config.toml
num_hidden_layers = 10
hidden_size = 128
n_experts = 48
experts_per_token = 2
d_expert = 96
d_shared_expert = 128
hidden_act = "clamped_swiglu"
moe_layers = [0, 1, 2, 3, 4, 5, 6, 7, 8, 9]
router_score = "sigmoid"
normalize_top_k = true
routed_scale = 1.0
balance_loss = 0.0121
balance_bias = false
init_std_router = 0.0112
lr_router = 0.00277
num_attention_heads = 6
num_key_value_heads = 1
head_dim = 32
vocab_size = 8192
norm = "rmsnorm"
norm_place = "pre"
norm_eps = 1e-06
positions = "rope"
rope_theta = 10000.0
rope_fraction = 1.0
qk_norm = true
attn_scale = 0.177
tie_word_embeddings = false
parallel_block = true
init = "normal"
init_std_qkv = 0.0545
init_std_o = 0.00995
init_std_up = 0.0545
init_std_down = 0.0061
optimizer = "muon_variant"
learning_rate = 0.00967
lr_mult_o = 0.651
beta1 = 0.95
lr_head = 0.011
warmup_steps = 50
schedule = "wsd"
decay_fraction = 0.419
decay_shape = "linear"
final_lr_fraction = 0.0
batch_tokens = 65536
max_seq_len = 256
doc_mask = true
train_tokens = 392300000
max_steps = 5987
dataset = "wikipedia_en"
Below are experts of layer 5 (counted from 0) of a mixture-of-experts language model. Rows are named router (the router's row for the expert), down (a neuron's output weights, with its number) and show model dimensions 0-127. Each number is 128 + 24 x the weight over its row's rms, rounded and kept within 0 to 255.
After each expert's rows: "raises" lists some tokens whose logits its average output raises strongly, later layers aside. This comes from a sample of Wikipedia text that the model never trained on.

# expert 45
router [163  95 100 178 117 135 135 122 120 113 141 167 110 158 146  99 105 118 158 147 187 138 174 140 124 122 128 151 143 115 121 147 139 138 132 143 160 123  85 141 171  86 150 150 144 114 144 156 114 120 110 114 106 105 159 119  91 139 129 134 132 131  89 114 183 155  73 161 143 129 143 133 130 152 127 141 137 149 117 135 126 126 128 158  97 150  95 135 176 126 111 140 102 108 176  97  87 126 126 171 120 119 108 120 142  91 158  96 151 122 140 135 116  96 103 150 172 141 128 116 126  82 114 127  93  86 128 141]
down5 [ 82 112 127 115 119 205 113 123 127 132 101 112 103 164 126 146 114 137 103 135 169 127 118 118 126 142 115 102 110 125 100 120 161  90 133  80 164 100 149 154 170  89 137 116 140  93 177 136 137 145 155 130 129 120 105 112 173 159 148 127 160 134 125 167 137 124 163  90 115 122  87  97 160 124 105 114  99  93 108 175  96  98  98 105 120 141 142 153 157 142 147 133  98 154 150 122 143 141 140 115 133 126 119  99 106 125 110 154 153 149 153 153 122  99  93 118 106 155 149 144  96 150 121 138 108  95 102 123]
raises: ".", " (", "–", " to", "—", ","

# expert 10
router [127 115 135 124 114 150 123  90  70 101 128 124 123 141 131 117 126 147 169 192 181 136 169 144 125 116 168 134 142  92 124 164  94 123  98 161 150 150 103  97 158 100 112 115 145 136  96 149 128 138  89 123  85 123 126 136 115 112 132 110 114 157 105 112 152 175  82 165 140 112 142 128 134 123 115 135 123 142 103 136 119 133 125 154 123 149 115 117 142 122 119 155 111 120 148 114  46 113 167 184 117 131 156 155 143  87 167 112 138 138 142 139 122  89 158 143 136 131 143 112 157 118 129 127  84 122 111 137]
down0 [136  84 104 167  92 142 151 104 126 107 173 133 106 109 104 147 121  84 122 130  89 108 144  70 138 134 103  97 107 119  74 136  85 182 124  93 157 152 129  89 106 104  78 132 134 144 142 134 155 172 103 126 137 126 106 129 143 106 153 120 148 125 147 158 120  96 127 125 144 136 143 142 133 136 110  75 113 106 100 126 158 161 147 109 108 138 107  92 122 129 150 140 137 137 112 103 153 139  91 121 130 121 108 152 107 172 126  98 151 118  74  92 105 141 144 115 131 123 146 131 157 153 121 147 111  88 134 114]
raises: "ril", " way", "cut", "bul", "aker", "live"

# expert 9
router [140 170 156 174  90 122 139 123 121 129 111 156 102 132 142 142 145 106 132 166 169 153 116 130 133  98  95  73 156 146 142 166 127  99 104 102 136 152 154 147  85  82 108 120 158 119 133 173 132 179 138 136 102 102 134 147 131 142 139 122 111 112 128 120 132 161  71 170  82 114 120 131 145 119 182 137 119 166  87 125 117 121 164 149 129 140 109 148  97 111 179 125 115  85 123 127  96 134 156 128 172 132 124 107 173 117 144 113  95 117 145 125 127  98 116 133 147 101 139 111 140 136 135 147 140 123 110 121]
down10 [157 167 125 147 127 131 124 151 117 132 118 111 153 174 157 104 152 169 113 160 147 124 179  78 151 133 149 139 153 106 126  95 131 128 119 130 181 112 153 111 128 133 125 120 125  80  96 149 149 102 100 117  93 149 140 120 127 138 102 175 159 187 141 118 164 119 120  99 117 107  96  93 112  72 141 137 134 115 122 161 114 143 116 114 157 130 132 132  96 129 106  67 123 158 155 151 142 148 142 132 122 131 106 125 126 119 101 120 100 116 113 107 112 118 161 106 114  85 151 137 135 171 103 151 119 139 134 183]
raises: "ed", "ing", " (", "-", "s", " and"

# expert 3
router [123 105 116 144 115 161 150  87 116 108 124 141 122 142 133 108 109 108 162 155 179 155 158 142 126 105 121 104 130 101 108 145 126 104  94 156 158 157  94 127 134  86 130 172 132 152 102 147 126 195 111 120  81 116 163 141  96 126 138 152 117 156 107 101 132 159  88 194 177 134 137 122 133 131 135 137 143 149 108 110 110 131 147 141 122 144 116 114 150  96 136 157 113 117 162 122  63 113 175 131 115 128 129 126 140  87 191 110 146 126 149 140 133  92 142 131 134 131 128 116 138 119 113 145 101 146 113  92]
down0 [121 125 143 153 130 131 135 104 150 120 160 130 119 129 124 149 112 121 134 147 143 108 138 172 119 125 142 138  87 134 178 125 120 151 138 156 157 168 149 148 138 164 171 118 119 148 176 158 131 167 139 142 102 122 149 158 149 115 143 116 124  90 123 155 124  92 156 142 111 140 119 131 101 131 140 133 150 181 106 139  60 164 119 118 120 149 109 139 136 156 108  99 140 151 144 183  80 127 131 131 147  92 104 168 144 145 105 119 112 115 131 122 167 130 137 160 146 110 156 127  76 104  99 147 145 105  65  87]
raises: " baseball", " basketball", "red", "eer", " football"

# expert 34
router [126 163 114 121 125 134 128 146 122 124  93 111 114 133 136 100 174 115 164 169  96 126 130 159 142 118 144 126 134 122 122 142 133 111 111 138 105 124  94 172 125 135  79 130 134 117 102 158 135  99 116 133 100  86 157 116 132 119 126  72  51 146 107 140 156 110 128 127 117 156 191 151 166 123 118 142 151 130 126 165  98 128 120 135 100 137  70 134 108 101 110 179 113 125 164  83 117 175 127 159 126 116 172 122 144 137 160  92 127 140 130 174 148 103 123 151 162 137 143 126 142 130 151 127 142 110 139 141]
down10 [126 133 116 136 110 125 123 150 135 118 155 108 152 101 103 137 102 121 174 124 128 155 131 135 156 121 108 176 116 165 166 178 155 103 124 156 174 156 147  95 114  75 126 134 124 147 123 146 172 148  99 113  98 127 155 147 120 154 139 150 148 129 137 114  50 132 123 140 140 140 128 161 105  86 157 131 133 147 144 115 139 148 126 152 123 122 190 154 135 151 113 103 115 133  98 145 149 135 122 131 128 113 130 153 111 139 139 116 141 157 146 128 111 130 128  84 134 170 119 104 134 108 169 134 189  59 133 109]
raises: "um", "e", "ae", "als", "ur", "its"

# expert 37
router [125 147 119 118 124 160 129 125 100 122 132 122 126 183 153  88 114  90 181 142 168 160 150 125 124 116 129 108 137 127 119 171 129  90 147 160 150 139  58 108 121  84 113 159 130 117 137 154 131 162 128 122  75 135 121 131 105 173 145 115 126 135 123  88 143 140 132 154 134 162 129 119 137 115 162 132 163 141 117 183  87 146 132 136  89 115 135 114 132  85 146 152 110 131 138 143  93 102 135 140 147 103 121 132 136  93 126 130 137 143 165 143  99 119  85 181 119  98 131 102 139  92 142 132  79 146 118 139]
down0 [140 135 102 129 127 127  97 138 156 105 151 114 129 121 161 157 121 112 110 125 118  75 135 108 152 119 131 106 111 127 114 100 152  93 141 110 162 117 127 128 133 177 129 168 146 143  89 128 156 143 143 136 146 116 133  91 148 128 111 107 119 139 111 110  80 117 156 135 153 135 158 128 156 130 150 160  96 141 158 102 150 128 124 158 103  70 130 147 142 112 168 152  56 168 176 140 117 138 175 134 113 125 132  98 130 142 122 133  95 144 189 158  74 100 122 113 103 137 149 132 106 109 155 129 123 132 163 166]
raises: ",", ".", ":", ")", "B", "/"

# expert 44
router [133 167 148 142 125 133 146 115 125 102 121 115 140 141 103 121 112 103 141 156 134 148 171 155 131 101 126 146 163 128 132 116  78 130 143 147 154 138  52 133 115 130 111 193 147 132 143 126 138 163  83 111 103  86  50 137 100 136 129 129 105 209 125 108 113 121 100 157 141 130 148 146 143 163 133 114 163 108 152 144 134 124 128 122 132 131 111 145 140 132 136 132 109  97 103 117 135 111 183 134 128 116  90 155 131 145 139 123  89 124  98 118 114  87 128 111 125 164 146  88 146 100 130 154 138 106 125 119]
down0 [127 111 107 123  87 130 139 122 154 167 140 145  94  88  65 119 101 101 134 154 130 116 120 147 124  80 101 115  97 119 131  96 111 148 147  94 134 131 104 129 132  92 128 128 138 145 164  88 157 158 138 141 106 128 133 153  97 116 135 120 115 107 148 135 122  74 111 197 155 128 121 103  93  82 133 123  84 155 113 148 118  95 116 119 161 106 142 103 139 150 112 154 103 132  98 105 135 168 147 148 128 109 117 115 110 134  85  93 163 140  98 119 189 137 101 108 143 129 143 142 117 128 139  97 149 123 128  91]
raises: "=", "-", "\""

# expert 27
router [104 112 128 125 140 129 118 131  93 127 146 126 117 135 186  93 146 110 158 140 135 128 148 150 132 102 136 130 132 109 120 138 114 143 159 130 165 143  53 144 152 137 147 168 132 135  97 144 106 154 109 123 107 100 151 107 104 133 130 124 120 141 117  90 139 119 114 154 131 161 136 150 147 137 167  94 142 131  97 126 107 112 160 133 139 129  94 117 146  87 125 156  92 129 141  96  81 115 188 182 113  98 133 165 129  79 171 123 120 117 143 111 107 105 117 140 169 114 127 101 124 105 149 176  78  87 110 132]
down0 [ 89 107 133  99 117 105 108 138 138 117 152 133 108 123 127 109 154 131 174  96 167 117 126 141 148 130  64 141  92 131  91 138 120 114 133 136  97  99  88 140 108 143 133 148  88 129 130 113 115  77 111 142 157 127 138 111 143 155 131  93 147 130 135 116  86 106 170 124 141 142 144 133 137 145 117 116  98  90 115 135 135 118 157  87 134  94  90 143 142 111 117 106 137 146 140 120 113 159 146 140 106 117 117 139 102 137 173 138 138 108 144  91 143  98 133  89 119 172 123 105  76 196 151 112  80  95 128 168]
raises: ",", "\n", "-", " and", "'", "s"

# expert 1
router [132 146 111 155 112 139 118 157  93 103 117 128 117 154 164 111 127 130 140 172 166 144 138 152 132 114 130 117 146  79 106 141 103 137 114 167 161 146  86 109 153 105 118 167 132 159 120 164 116 184  80 118 110 103 149 139 116 138 139  95 113 160 121 116 131 147  97 176 125 115 140 135 133 129 136 123 138 138 115 132 135 140 140 158  92 159 108 114 179  80 121 165 103 117 163 112  83  89 152 191 108 129 161 129 144  78 158 109 148 140 135 125 120  93 124 139 132 115 136 116 147  91 117 135  86 119 113 144]
down0 [137 141 114 158  88 139  96 130  73 145 153 144  96 137 116  90  93 138 114 136 124 187  90 120 165 111 104 134  63 137 122  93 164 165 120 127 120 129 110 113 106 148 152 140 162 150 137 131  86 139 124 129 135 153 110 115 105 116 114 124 176 142 124  91 124 144 146 156 114 146  94 149 165 152  85 115 156 175 155 101 119 132 146 116  94 158 100 109 168 136  97  96 147 125 122 135 142 119 118 119 149 136 151 102 177 145 117 128 152 144  70 135 134 144 114 137 128 143 144 103 124  93  93 151 130 136 139 129]
raises: " Medal", " Award", "ather"

# expert 4
router [123 137 139 201  95 129 118 137 156 127 103 147 110 155 110 109 102 157 118 159 130 130 156 132 122 117 119 136 146 146 150 130 115 121 142 121 103 133 111 154 163 108 106 170 164 122 139 162  78 154 132 110  86 102 143 134 101 110 128 111 132 110  98 103 135 107 132 111  88  99 127 143 133 125 143 124  72 150  96 177 103 148 129 142 124 148 103 136 155  86 174 149 110 113 204 168 122 117 130 175 128 125 167 120 151 112 161 112 140 135 170 121 139 137 148 177 164 152 128 114 127 125 109 144 135 109 130 139]
down0 [111 114 123 123 132  98 147 121 133 168 169 156 148 101 100 144 140 108  77 148 123 124 129  93 120 113 164  47 111 132 133  91 119 142  93 104 127 100 145 135 173 150  94 107 118  77 141 132 135  91 111 135 115 133  91 153 143 114 122  87 112 146 144 137 152 109 124 134 114 122 127 102 100  87 126 152 117 130 146 150 126 128 106 134 101 154 153 135 128 158 149 183 150 123 132  86 155 123 171 114 151 123 114 138  90 157 140 139 110 146 123 119  70 132  91 128  98 123 139  85 156 151 103 124 131 106 102 159]
raises: "\n\n", " She", " He", " The", " It", "\n"

# expert 20
router [143 157 138 130 121 108 110 133 103 116 119 135 110 144  97 109 102 176 157 167 156 133 111 150 115 130 106 145 160 112 168 142 126 117 118 141 130 132  95 155 140 139  89 153 185 129  98 112 120 200 101 128 118  99 156 153 138 151 147 119 123 144 133 102 150 125  94 165 149 138 157 121 140 125 153 134 151 139 102 167 148 123 111 149 107  86 112 119  88 110 151 142  87 130 127  94  93 132 148 132 144 111 140 146 113  76 135  94 119 149 144 114 138 156  90 135 155  87 166 115 127 159 137 111 103  63 104 111]
down5 [150 138 129 119 108 115 164 164 156 156 121 104 148 131 127 132 110 130 106 155 122 129 143 133 125 105 146 148 122 134 124 141  73 108 124 118 118 157 152 133 125 104 129 141 148 112  68 117 131 112  99 142 121 142 111  91 152 146 135  94 145 182 117 137 121 132 102 187 116 162 139  81 109 118 128  84 165 104 103 115 112 155 138 144 113 136 168  85 100 124  84 129 121 120  92 157 122 140 131 139 136 116  75 137 125 160 131 162 117 177 139 121 117 124 130 111 127 120 132 162 132  71 130  66 157 114  67 120]
raises: "ine", "in", "ini", "s", "-", "on"